Experts of a small language model: width 224.
Below are experts of layer 5 (counted from 0) of a mixture-of-experts language model. Rows are named router (the router's row for the expert), gate (a neuron's input weights, with its number), up (a neuron's input weights, with its number) and show model dimensions 0-223. Each number is 128 + 24 x the weight over its row's rms, rounded and kept within 0 to 255. Numbers have three digits each.
After each expert's rows: "gets" lists some tokens that make up at least twice as much of what it gets as of all text. This comes from a sample of Wikipedia text that the model never trained on. Tokens count by the router's weight.

# expert 11
router:153139128143121123129125140073150095146167150099173148163148171155128134128146133116122120114160122152141131100137130146124102114141127130088149133139127137124121121117097126105099146125139153119105089138137138110149148121135088119110141149125103115135169155106175053105090120096116161165116136135106131141130096155128106114115117069120119146147160137095095145154141111136109154125098107127091129116109113158108184133064148079112100105118138143091124141136101177136139158087140108143122126215114099145117154117132079164117144130119090165095107176143114100170155127146146094124157152144097129094111115127098149120130105145096133089102154139140145101146143129124148145099114
gate1:114129135136141167114125128125128133165107126082143133131148149185144113142129118127093129116128120198166134094127119128121149139154120130069149134119105117107128139151177115128125137123113090144141134148161125144113134076158075133138159155119150122157139138124105108095117126138128092170111147123155162137085084156127182076112098096156132120169092144152123159171113100129130164121129134127148134131133172149123125134114132112124108103111129143128146120108132131105112098140098159121127144163130157106134127165132120088131203153128110136104114174120135117163164128182148117159143129135174178089146134183119148131093145118153162081132179091130123123100132134129095139127133
up1:159149135098136101147136116061127123131128102128096166144083115063096142111131124146130128141116128111121132143128133142127131095125131139186107137122137138144115138131129152127114142141162133079101141097123104148148124162122157141127125106122128135110118085130132129143146165124120121127161094139098090120175121086125074144147150146085120151109162108164145114109125177132124081144101124144121121143136039086104128128168136131125140119124164105150124102144129159145138153112177089155126121124127111145138148099125160143127069123100119092170123074127103134111068132107103171114116126104081066129106140099116132104150125134119099137121106153140155126124130134083127101141084
gate2:172148145202129151087169141132160100154139144121064149128134133124098147093136179197128139165133158133075090142140091130120103104142129103145125100127127104133179139057133126059137112116157106090109130132139104155121110095133181129136129118132090124121122130139152127082101140170137102139118141165120114172160127122166135133100128135108130122122144130104094146113093129126121107148108168151142128100158119154165119132084104128065148128120110123091116100136129184127131118129128131123151113137128125131141133095159119127127136098096120139179145112121098143122125161124103124125141144122119130101136139110113110136125129084124109093111137130085095087120107143094113148143145
up2:187124099090120139089131148128137131158139104110141133128165152139170134095126105141104155118080138119137081143081128123138127134125172115159130088141115140138150130126123171099128133132103136154124101125160121087133083123112101154170127124115149174141126136123095125133114119135146146189106122144118080092113167163129152156129101113134126135114206128149135131127181117111112108094136146120113119121120178155122144148129096112134140135131129142141139146096119104141160134166150118112133122089136040077129080143172131146109111102183132140098160172143108191138100104148136158114118145110116140127107132131123125141099126158148135126138079148131161129100108097137125127140114
gate3:128144203126113152130130134135120115129118133117098129113123129123150121130136066167063093125122103157140100122101178128119128125141125107120141139086128128101137099139098179149116140116175150121135083142143133123145128151100182143152113096110128112114133159140129077142088148113117120176122110129164185097142113154127152124145143117201175163106135132158122101118124127131100138127119109131125127103128117174138150127112143137127139118085128148100113134198115129136163147100111149144124150206099121105144112127114126141141118140140154112107144138097135131119130135109127129099160130116148142092158168049085132101162112117146185098132138126127100117120111137109102128147117
up3:146101076133139113117140100115134129149130136148167119143176134130122134124113173075179171112156187107118132123129100125181123140113145154129107114135125130135133143121145086113144084146075102128126193075110110126103129083131106129094156154130142140183151120125123129097150117144121144068126141121081068129125132120126114133128108150068091098140134087095120153123131128099127115174133166177128127153116122073124126126144094169126120133124117138138126122080168130112101121168154104113127082118137141140114122135167129129123152132118121142128118101171117144161130153152153131129096133165107127131117090177157117134140174129121070134130140127140134125134140114147107122129145
gets: ",", "),", "\",", ";", " including", "\""

# expert 80
router:154139172161118137138119115160124118187131099093142127143137082181123164090162145142154150127115159135153162130114131142129120121164150131172125126151114119085117096124113131136145111095146102125102102118145103163137120111141109121138154131111137118157126131144152063148140124105093097106104144133182115166152097138127105125104145093161111113112108131132135143161141126173091147145127187126102141142167109134135167113135159106138119121108107132132099111103102145132141170094121110140136161213135125128128149143065079135107141126124098109123130189145153135162145096134154125130148141139074088147140097105151107182157140130111127086130121110149122147151157133129119134146141
gate1:113138167107124098131135160129114130123109127132135113128090090160124126118078156145111157145135149150129116118189102129126148140160143160143181124068169177070111099119142076111108153121127135096161160070115118152132178139125092088103161159086122128132130135175108127135145131122104110150139102156095106141121124105127136127134111095122126129086143153150128121125126118124132133151127102095117131194059109147113149210131130129104058165128129125132125092134158156129171094162117103175089087161134140152131140129117118118121141131098125157090156136147139139104166137104132137153123140130131106123143126129102118143097126106126123112115122127134153130137141122116124133141103
up1:153131108142085126115129121153125122147146151119127118140140189126129156160114128095139101125101114098129143121125126135127155166104097058123112127127071107155123159119063185137127131108112127152130085195153136082114152116114180184099110098165138122127155150129126131112133128163123125144151136135131137146097135106124115137174137111154176119157144118123128130148117163194126112104143120145129106081155145120112105126153128157131143131111129106163144160144113096114090142115197135125166117109143149127129144148128178177115108134130131152102090096141127116131121110180143115127129129160141144091131126146149167132156149152143133098172120195107121124107148130123133128143127
gate2:119134129162127107166144110133146184119159159136133134132099124117152144134144100126141133126178161116093140061114164118153174101119149143126144136116117106138133129069144124151146070121156097157136159100134062158203131118127151194125116144119115131130099156105126128156127145110128126097123157119132087107123122091119114149181116096160136122080135124154121123157146087149116098108102131131120147116131128099131110141156113147114132168143108150143124128135079146128124156077145108124137080152136114147129107132132112131117076181167117127137117133121133136092092127098140127130100148128130102126162111124146136127102137117112060118129129124152127125124059128090095157119123
up2:130137142135176137145140127166103172139114121104129140133109138118127128108180129128203123131094128071123140096119143111106121117115141117091131120144139105129128094104063131162104142142172090116143126142153132086138122113163107171130111125117146131132093129138125111133126130062086123077138135095137128113128061167113088127120122081166114150089131129140125091118099113140110122130124121145105104123128119154132157094182120156126157155072113202140124154126138149124143141138167141086129098147118111200130140153148089142104123129123079107136140151140176114127124146139135100135174132135124098110132084125146129131130111130132114119096116129104130130156079143112124114138124
gate3:121116142108126071123067130110102129205096189145129136128105136124154120115163116078171123105099129124127131138122144130100114137093103123118149063066156118128094129133147146121151129102151130129171118153110135109130123148132148143126202134127101135118076110146181110128130150126168117107187137141129143177136110131120092087132127127130125133126144150135138120130129134131132131124134134118139127132153178160131124121133105138140126151126073112140157159092133151141071138152133127068139131142103154132120133127106118148083209117080100149128114128105145128139109109104161137131172081128120114114137144129109131137135155082125138119161149135154125141141122087119127118154142
up3:110193149103121108175127140104121134126174128113153161102136136127141122102126139085129125108063124126197136156123176113102126110105079135152107107129144093138116143057113128103125125143153100125126137122130164171162123139119111084134112125115110120119106122082129139122131122142113115191164135136182127116145122113118114079132137119100104125129096103145124152151141141155126124100076123142130142129168144119160088165134149124140097131063159129129115143124135120133095124129135126123195132110106165136131108127127140156129138123081126129117119153119164136118105127128119125119120118158107128159138123130089141145045121124134134079156152177083103097140106123099111145114113
gets: ",", ".", "–", ":", " /", "′"

# expert 37
router:109124148090146137101157118159134149142141123141129121113113130110085077134120138116136162113142126101084140090133197132142123095161166165154137125130096140105137110133140116153138105118123096178086121131113077127123115111135112144127115107135156129123137118139124133122086157136135111117080108112194139138112129139104094132130104130157165114128124140097123148121175111131110173155115119115153129144153126096113178108089114101103099141168129144088105167086126118170135132162114140166118137155122151122150151110104081132133117177140164141119112180095154179097164139122173130140107123169142085129091129135087119176106149124095129081116145121116124151103113143111100125135161
gate0:083137150114162078131129128145146118131128134150058109126123124102115127146130129093123160123059111075112124114137123142136106114133130121131134115116124138129122113116128107131146119209134131139114128131111040123136149136139089144121150155130174103121090123142129120148123199108140129115092128139169159138097124153128111128120128111150159094098143102084120128126143118123122129153105123126126101109130127115081177143136127163118132154124118126168104133132129121152141101156112124098145128129149116108120116096128105161129112128074127129173151092118162125143141129121142130121134115126130133126153117168098129097103123148064143036135104149108150128128081166115142132054152
up0:189100127117088133164109124104115114135135114121136143144138109149102171124126131112128127144123109142124145121132115163075128114089152076124125148126124113128090131096121124098123188133139163087163121059188133090131161154128074141141141123128129133127111142134133147121093120143146149169084144093119084145136111127128124125104098144114128142132139128190141103087119128140116129096064188129155150119114146148083146138171113123160130146130120140095128166137116120165157160132127116125157130086126178147120131126102137115172157105147112121122088134129168084138129128078129133103130156101143092150124158132153120142159132087141123105131106145162138110108081119105086127134128
gate1:119130128141121190093108129139108087114146132194140155111143159086130131175121150115110123125180124119125112116137144115112120122120106133112129127133157094103132091128153133119152095126115109160103128171117095148118141140127123139124135138188181133116129112133139103093093136130120132152100111118144146096140092123122091105129121134163131118142109147139073138127125161143152133168123146114083185163144104137149119124143136089181131128152127069134151108115128090150135118142137120112121131174151109179135123112136152089131129070146114128124139122131159186116099143116128091140132101200128150130131069114118101147132130130127124144099106098075062114141147128141110115174132
up1:126123127122138095145121098117134225159165159113128124140123128110143125132114128128147116160099147144126107124118112149095126142133166132101132152123128161156128127076086090134143144130134169130123100112092119098118095091123119131136108157096118128124181133122081134154136115103124128093167126130127129128154115134114119138119125075084111114128129109127166087141134073096106124184134147175175111117121163101127135161107172137136147126099133116157119089156140128130127159115138092140153175095160158089123111144093127199146129127085129124134145146098083117138168149086125135097127121092158122134155129108127136106130124127127129092154116137160149129060114128118139154098106
gate2:177143136124165128133131149162127147112100141128125161125158145108110115147145129121113100119131131157124138114129121125148166076140084111131142112129157132156104172152128136104093091107127129126122111204124078133126135073126122129092134181136135121111133140143066097146162184122146132130096073109200126117106098100123127142120151146169130116127129131158137182162134123128126116122129118102163136129123106125105102108163131169090119150132134129163129117123165126142163126126121135123125142156086126084111181120142096113113148107137125174175122141166145127132142119145115150155123185135141125147148127137093126131106173140135117114148153074124049123117101124132136161142123
up2:132116115112123127129102146145130139095127127099120156104150109081121101152138161137142128123137133190083128095153152151140128068143120124167129108130127119134134171164135159128118076110064119138104110189085074089120112118102114131119131158136121126132127152141125064139137117124123107120066095089153167141107120082134086151125195168113136133090137137124132128163131139136090124115124147122155138128152101115132104147154099162092112127130126117157121146121129156151155137204106139120136132155096099115108206127136132102157146115112142153138170130140128128145170130116070093173114133119137137153140115127104131138120126114118140129155160120116115103146144116127122140149127
gets: "0", "5", "3", "4", "8", "6"

# expert 100
router:103134146120165173098127106153123127121085145142109113159141132145085108141154172145141140129131136105126149096109166129111128122120139165146149138129093129093151176149146076103111153084077111161071133132159070141124121166113149125100104099145104144131149130119122103116097114114112139144109131108201106160133146145118124132156132114127134116090158117129129109069121097116144112147125117092148098162138107096109149110098111082093121138157133131099111133108097150098128143125096144142115169149124165146138120106092080102101113136120143113154096150133149111117153160108115132141112113156157085154073161118158090121084139120101118079113140097092116109129122144102123126108152
gate0:078105137117156113161101123143149108118106117119133139104125124083120128126097088145131140106164176133125125106131119123164142123087153165121154069041131135092131115122135145129129122085120070142097124103124115142127109136123182140111133136140076120117124149066126127103087127140153170173161111138130152123123121144119098087108177126186085107108126131170136197132119125165163151088132126150158124124129162122103120106187117086126131127135126113128145096082111143126102131144127131126160133140141124117097125136101133125124116140107166109133138093125132108117121150157126128184101141079129158116126110135167127126128178096110127128137131133148141113155123169151128134130133
up0:116126141134146100146094155123137130128122137121152113109134131121092142140117118138174149124196122121122108113131120095128127094100158147132106115081140141110125124100169124094148125123129087167143155108085067115149128126107136168109189120140092115118095144085126124101053176155125157129134144126159138138123110070130088065116168111141066132124111090124121122137136100134160146060119073145168141171128129128128132121127128072119164128115105131119153110139046148132131157161121131124114130129135131127119124149125147121089124152133168101102149120134093123133124109125101130149090136079141155128122154129141139140114172125111122131121143126156131100157131141115119144115126
gate1:125113145176090107188132127080125150164117119055114157165124130127106136069116107098087098122147135154134126127138068144129136109089137128134124162086086136116154156104128135130099119144118129111134127149126128136120122164103119124120121129132135129129107140167128109120126145126156140129118075135166121128136137146134142092146113126143093099168129135179128158090120138116093129114126125115120124157135140075103130129094096075091085058120134107090117102138157129117126100171149107150138115118133129139157130128135112122119123123116125181090116137120113119054133137122134108119125108120112146111123115109098087088120103071066107126140140100122134137106109129193158110131124
up1:118120139166117116136158123104123128144101121121135092173077131135115128093125115130129130078148107126171165126125109134141110091112128129121101128128092147118146144126120131091161131142112117113079146135133125118139109180125122103110094135137168136138121150158144128125081146075145132128130110144120164088133140077140138077137100094129125108122145160126152129105122126167121111065128127200095131164128148129126154153139182111129072145068087121072098122156134122119138128176136171138129148083120129132137128177127131157063132138127091143099125116126149050127164122187126129088144133120120126131121129121103095126113126107100137115138131087121129131099117104133129130140126
gate2:125142148133112138129130119133145134106134091123134112085154129112063092132130128136134114144149128095117158148146130080158140125100121124133114130156123137123145166123138116133126152147048112142107116095127075102104140117097112137127109132130108104082124097121146131086118126146145126148119117099178120113091165121114111126134113091150109191091137100062132117161119113145109129092099117149129102137083121154126114078101134100133116126139131164131134155135131133090099151130074113116147088132161127144129105115074176135128145134103117116136105118115152124140126136138171133107151124118129131178061149111152128159145134100128118106164133073053139123151145151070119126117137
up2:097129122134165072141088127132124125126146074125098132163134094139128120129144172155142125094117127135071148133102157122123128197158124192117091123092082131137119143121087137117100128144113121117121148124138130140149131146129131114141155103124131130158124169122143142134150119124153116105188119090130135138129133158126138109130129133172127123141140083133064122068131111125117161125103142141067121130137162189125120112138113107129127128086161106139142138099094156099101136126066128137140132135129107110174114113135144133131180185109086143126120136091155100127100096076129125120170127129125127127156156109135130113139166164143119132135132127148126124082125138170172087128147
gets: "0", "5", "6", "4", "8", "3"

# expert 119
router:100095145146145152138153121131089125151102096149123110124133108139115106098144150115142140118110146161138145110111118124153129149107139134127157133121081117129114118126129097118101156151096076125084100070112074145114145143132145155129130116122118146133140093138148093109095135124131084143117116116138161171172113166125109126119139157148195150145092097133120145159127148095134110116092136123091094130136144125128097116146115123161128140152127140122134116083087154131141166157107127166164162155114150160128119113133118093126154138116095140087147144108128158107131168158130137127108138147118098151136136143122021107128139089098114052165122104126105097095134104090138139138162
gate0:163052162121109110122120105122139132128132132202131139128130072136159102151126137129154123140137144124073125136134111092176138122137129106103120125114092135137172158138112140130156128145154128124136143125160083100131096138120119153172085165121159139131145118145160165115114131117161144154112124097123135118106109137117139179094078127133147130169148156129184128104122173133130144120085129118094124131149098127127104161133141118142154174121154140140130130148133153097142168144074156123101157122093130070111119101125130128132136111136128111127087137163126155130100154142115097090110107146126132126127169153143052127126123116128121064135142120139135081148132141072120162130152
up0:142117121119135142113131096092185086127156126140088103112120128147120112131146156072147124102150112126120134120136128114141157121127129076144148116129110123148126130121132142105132163143128095130162105132045099096118107115146106092117133100177064145179154142087136105124127130160128153145157131140075084174123067104128133132151135120164107154143141186129074128137079164114152124145155114113170156123123130144173124112137144091128132126068128121130124134122132129109107098116120161137165116118184122154153080140107148116153141116120098135133145169140082126128133167144141125148120166135128139150122097141120137130146125094140165114099142139153112155097140145135119092159132
gate1:124108110143148164157138102163153115147127139135128116143111073130105121161160143120129129126094123168120138110106141173123137122121155125158132098116125118189155124108125113182120105137127096125194107119136086137129089134136098146139175136140115140129137141130152127079094078133127122148132093110115111188143162138141119093120118148163155128139132087132144107121103127136102074192107120100101090153137123130127123105139157128059142160110132149115120097125125150159135125149150142141087142141066141140094113110115148121149129140099082131126102118123118129129115163137138135114142075137122138128148080105169130136131127110161148119129183142141124126127127093110132180201110
up1:123110153151128130119113132121131140098106125103134113159128134131123153127159136133105138132195109131128109124136095117121130118133146126098031123136123098128132159101145156146138101097117144167126093125063176151108141070113156102098085151172089128111133143118082142123111108137122122153145138119116135097144123092098150163116126093156111123109131160127149140084135125157141154108143114138127158124131126160130129119151095146113118111161098132117127139099136094108123194129153097130148116138131160122128120131124112159156117111182185097175217142100162139106163131130154144121109119128136139129119131077125132124119116130131156157119110125075112063109114132153131127115146
gate2:106171110117125123124105141162127070142133111154152159079109125125162065121139116127091207115100112139145148074117161088137119125134113141148109141121072140125144139124186124127114165139078128102115130126139110125096122143132146103155130128136103140088132165135126117122108107155168123133110146119152175183114157157119140116104124145114178130160123118146153152121147126139163114114141123128081131116128131129165089126135158112119128132039134145140141119133108126143128137096148114171158126106140134151141129081118139129146186131084139140129164144117096129145125197188117116117112126131121125130138101149121124119166148081128123116124112144105138129125141131117091125116173
up2:141136128132117134152070148141130100129139144133135130109126119063110133138136107099150145172136100137147144103104152093101127140141140142133128137102148132110077138112148127110135129115080128100140171118140112095118129067115131138110146123127124123113102163130101136154118103082182128119155156125130169129144125098157146185118094142169092130165137130148140118164132126135106114106133126131146144128030114100127132141184119162167079097082133132117127131162129127153161135104113092158143124136148167152133086126149147085139175139127127127104102146115093149136130138144120113142128116153087136068125149169116139135145153120151115140128178150120118116143199157115137134115153
gets: " was", " at", " for", " with", " of", " in"

# expert 59
router:150171122118161115125155146162133152122122136145138103158111150145101117118153137133106097150153124130116115092121107151111148130115165139137140131107140072120145115161149106109104127134162102168157144136096108149091153103139090139150145128149117147119110137159119117109155141105098118121106140124138095140119119164114130143139088140135176087110133152120118131120171141154154106114127132113083161098162109125097133082127139144127078086123096101111108131059087159085114137145114109108126099213106159165126123111114165152185144139104098099116160107127126120145135101162182128108103123162100129135145144134122096100139162173088108093101130111133146141145123139085132157108149
gate0:154126139132142129125105154124134141154127182120105123137131139130116081119112131116171104125131124135083131129096106087160123128138090130145133185127142092158121140146124121138179150091141110123086127148132137057098130126130127162151143061111134148113134134134139152107136137097129128094185127125148105138098123165132166074128086112136100128130120130093132134150117128069162131158141102122120165144141142142100147071125130164136139145130136111126161120126127119087137110073123132126151107132097166124143142122090139155117121145090104117113163147134122094119121147069175127086090125155119118140109133120137102135114091140177127082137130132104138075072105158172126143098142
up0:134110144175136103161126148110136095120148125126146134122116117146185144128132080152128151170162129121128139140139138158118111100118137140100155128096123092119164158103130096129120127090130134149158107129132153128132157145096165089040135107120111141101139081118130125157130123150126124111131144131128133162101147122130090121144129116097151135146127137104130143135143113129149099090125131124157106074117159111141131135107109130147136066134141117133138053074119117085141149093136185121180138152088126137107192145074125108138129184133180123184103105072120106143139152133130127128158166132126097145131118114187118139143136126144142106132102110120134137135095139139115118111127
gate1:155144127156153108185143129146139147131139116121136086148145116127120118143144152118183126136114105134132109113140093150115065130136116119140138163127129098078128121107137125081130158112174114143116125127137108167123130092123126090164055148127114134122148116132133123140123133079096127137077136142071127124137106082133131126129155115136129140138129136140143140126133115092120121078128114104063124142170132106182138136070134136161125133104148116103129150113136121120126143108132148153111104131139116135109153128101081139162135133105136154129064166127137132170126192148175140149155131142127135146088154146128111121115124082112130083122131083062129116134128146136056112156130
up1:163115132155103143209129099127189113145114126129112116147166153116106126100143112118170128136099175126124097128086098094115142139135121116062133118108162103139173183108098156109126114114084137118087127112168105131164123152077098160121122124127122101069146120131126121128128111135077110091118125105145140139137109110124126168128113136155125107128178102121148130164124142112129126125138134139129128128133112125101153163138116129137118116148134183124090127101128135089184099154139112115129146113148102182137128169146097129139126126163128143161114087134124126144123162172089090121124124128192121122124178130119150151154130122120114108073126112101076122127126139124133115108099
gate2:148165102164128134105141121146089121179116112142104112181111125148084114114125132118166127125114128116144114123126120100132129108118140144114153083132081107171171204148125082149113141095132141127143152154115128102114161113165124102136149121159168133116124131111159103120124108137168114138177126126119101135142127148103145101163132104129150116133124133128089124142134126146128122135102133145104132131162103127122128108129088149140117130133156136135130123122124099071118125101141140130135116127130172128125124133200107128144133147169130110052141113135142183121140126139124089134149152137129129056091180116059118157124078150093137140175119145126125132195085154126116128141107
up2:120110156059144119165126127113148132086145154128158135060183137120181139118091122144104118075143142122127125132137154129160125135113128118168103199125175130107134077121109183143148129106129120120114086096135130128132093127107114148125136149082078102122154119131115121135131122127081144078108128108120109129123129077134125178092094159119114161128140127076149130120124116117110150107143058123162132103060135133137124144118142117116138170149075106118142094145131132141127101139126120128098131112092110121140151116081127128109123138127178131162126129129110112125129131115113163128103103107134114176154124102151119081138149103146122130097140103128126112086113126099129129128123
gets: " |", "|", "-", ":", ";", "="

# expert 115
router:126094141112104149104137091132111161210135143134127149093146150156148117077154149112138161131139137162142127129127166177140112110133124154116152125096159098115145100151086164174129135131145091166088155109112107143099115142153114116145100149095109110085152116116085127119126106115173113141091111134164154168111114156148133138148106085169143119112138110124125129139159158117101133108108138107119101133142155111115110147091153121106150104143084115158097127080149128151074149151121121122148114166120155141118103147087104169138139147158133155107095131142160180138088101104169101102110131103106136150080091123125122105127139105098133136098157133110108144121166110129154129127144
gate0:121105117088126125105152130141134132183127128113159140142148156120160117100145107133129116130151120125191129133135127111118136128141117163154112139068145113125150126149113088162137147096165125189105128129131073126110133134124138128121190126148101126123127099104145154069125143108117112140088137150140136086105127116134127127172092125111139105130134099123139134145145091132151144149105123154117126137129130126098128125068181166101153139136100113127124120144099096173121091126129111101144132156154168130162125107170135160145115184111102140122128150121138122115063094137147113081129133107131111108087136103071164106139179127125113118093167149135098133081136094120172126097172
up0:112124111101164143154098148123126127127084108152129136129108120126135117146122147109115141130155160139136116148106145141123164149133156119095135079158103104130100133164134132092071103138075142095153124140124143104128097090133117126131125143117153106120133131161142104180132127099094120120115127126124115177141118165149137183070182139141127141100071093145131148129122109174155122128123124174114114162124119082130169133138103096141112132095197126154164124154175120082133151125116125119126122131151137092157139153134149127160128097081098147136124126042113104209141167128140128192122123128131145099140139135159132132127116132117133126133131116123123114143125123163128127131096
gate1:143082112142121124115105070126121139124129118103145129159131128122130129116158125107156132117132116145129179089142115146145095130130127128116120153102153119137129142151103130169126125137173130129120151122113108132102105120128109122160110072130133141097154167121102125128133120130133131124118104140143166116079140128119116140139130132194087141173161116153068119144173136121151130099146163099101118148128120128126174122120134134092101129131126102117079081105138160132107167171136094140130089116092127162145132199103090104146135147193165113108124163139123186130085057126154130107164162174109129125140117078138140125115152127144168113101143140113128145147169149135132159147136
up1:107176111134123134158146146182165143101085145107124117112106125128111151134106121139144123150132128067107129166087159102125165132111125131096080143165098143117127122114152118097171127133079113121129072123149124145129162147107157172120116139133128129123092126162150136041104130128098155138159158128132117132148127155103127123095124130054123133096136146092181117090107126132135130134131104172133138129127114118096134130105091136148156133127122124114155139143159098128131095087090127127128120122153136134121174099129124162121129145085121118172125096126151128138158153127060084120094126123107102098119118136161162094139129139178138146149080122138121146126076107134122140134125
gate2:135129171134128166132114113130142144192114126136128129136153139192142143060120113113148130159084128114151083147115126134125097127123097188128127108140137117125150118136122145117149156154151114101126137122103134129096149127134150109133113136136108155091146085133095125128086129137155133124147153106124128119075101134162122123141135102139115145123190151153119141111118111120095113127104138186135126143117137123136128118085149119155126142136111110156116093111117137136062137132165069100121124160142144203201138137157110125138207135134133135119126118159170139126175192090137123130115142135125130167156119128140139113121130114130121167117131161127112121124131127063127126133088
up2:144057140136179103163117123143139151123117126128138111138097179126128129133127143135169121126128117121134155118083144128104116135143080141099083148163119134119166132105135175113129107136182145094130111164110131112102114119167123137064116189152128140101144154129081081115150158122143132147127108134086133152148110150109126124142118110135147116087126113135074136135167169145142116116146155151125055126126132119127110128130124132128129130111153150137148156127121145168096143136145116153118140131157124145104121122111109183142097085116116122159073115153129112122146133127128152122113146121149130128128130146150113195136168145132119063133124157180127180137076180130131117152141
gets: " of", " de", " in", " Le", " the", " El"

# expert 89
router:139125138126123123141128112120122092176102101140126123055111142147167136123145116163091146109117170138081105123133147170130176148161098155123133158113147154098130137118144149110127173118101104148093156143112110145127056157135130167105148115084110130133175110133163116157160114153123081147113109112210102121138089133127113102147123106161121135169141143137102132144152130129127137144125151140104143111116178152159158108151129159096128137116097121124130116083146116149109152130098133145169145155135126178129135121100117133149110110127175147127102181104154131151185127153127115091134139146105098156087127109139092168133108131143109127106117171129156092115132129119149127131136
gate0:117120156147137133121127139138139122127167086141128126147134129096134160119141135129139123122129134159083115181112085126152091103136100158146132109138096106139130105085157137145131112090122069127096102139127167147078116138148125136168146104147151155100157065139132136135172128127105124145110208190128147110123119111118149133148170132173123095183112087172123120105166150137159115126127166151128142103176145107172127124128150134089106155111124104141125142128136110197122151119129130109121123140164086132131118128141125135130128074128126149092125200121162113085125131130158128090130128077122130129127158128131151135117126130109126078116144133156154135123161125127160140118143
up0:152144118096123107139132082164103142147135140136126116108150114133115134130113132124119115127160123061138132098144175124119157146125148116129123118095129116143156142185148126123147126158153127123156129132125080127145122099107127115107109172118110085082126163137132190131081128160110144124122074084129134176136143123106116110084058127121151143102132129122133124152108117132097128174134111124123120132120111131110119143113056107182208159135128128114112153119099155109150118117135121101144101082132128143114151135134116102127129164139079100108142117129050128149130148134130119165115159156105086132170077117133148128147140122122075138141119113118094112145091128117126097140122
gate1:121134124114188143122126133086121129134136128136097089107135072106134126061159142082122096151124157100116193118109128153124115125137132128083127146113075112129128155165117110118098176112086064146123083130134096124144107120125138121117120115127112097085123126116152094143152128148108115168120129108120144131142100129088140131102121128206166099160123158126128078120125120117069178088164145127144122100116173114144143112121173174114120114112148182105151075126148130124129149134131093105124133142125106172120121106152122137161090155115115123124120143126135126137145114115130130169110160144138112147116140117139126128127131088123131117085099137137147128120192102126124132133128
up1:111193121119129128131115114127167132107130135121117115116098144123129140127127119120100193147158143127135131097122149138147174157128127128077127093106117126127165127150136123111116148138101140094118072111129129122127123129140098119098186128106129173102169126140182149151214123130116142129123170148130137119151115096090130126135112129169129134126175151132141114159135126164076061111126196127155123100124137148128137123129137161149091114114069132117128149159154134113133132139169093117084082189127126138133182137100143131134105140133142128142119155133119109147138126073117103142130118171145132158144123112112086141115149091130123090072123141149128134129160128126131108148112
gate2:090126171144127119169143143132123120130115111119127101115140113157059174114100138126102149116130136166142146134097138139126153126150162128165145175136142148134128120124130138154105109130142094125130118128180117118116111113102126135112150147097128145113160132101129154131103123113168106140100128125209125137104117154113091103171098091097126187154125143120130110189119134098128125151107145118127088088149154130114142107158128129106135138123126124138137120127134113129129113151143148142112092179113147167153134146115123129090158070120136137127104145128117133153203099123129151124113144119143120208144157127105128173157096114108111076134128126123195170105148139130101126186140
up2:141128097137135113104119108124137135127139170136120129141125134135175112140137123129158128162154109054100105092136123113137117129128130132087092065111128124119116126128120129113139147123126158139123163140092140116123142110140125124157102113143130111164129125121129114130171133146078158114142121124069128130107130110192154148068166174148129090119133117133128137079124122155118132088159108124099172151126117143148126141044115119147118129140158133129104117125091132121136125106129115126130168070120126108128110131135128127165109192136113112117130120132148136081042173128131087119141114127126134063133127159148116088123164129154132132105123143132072120156094115124135127068117
gets: ".", "–", "°", ",", ").", " ."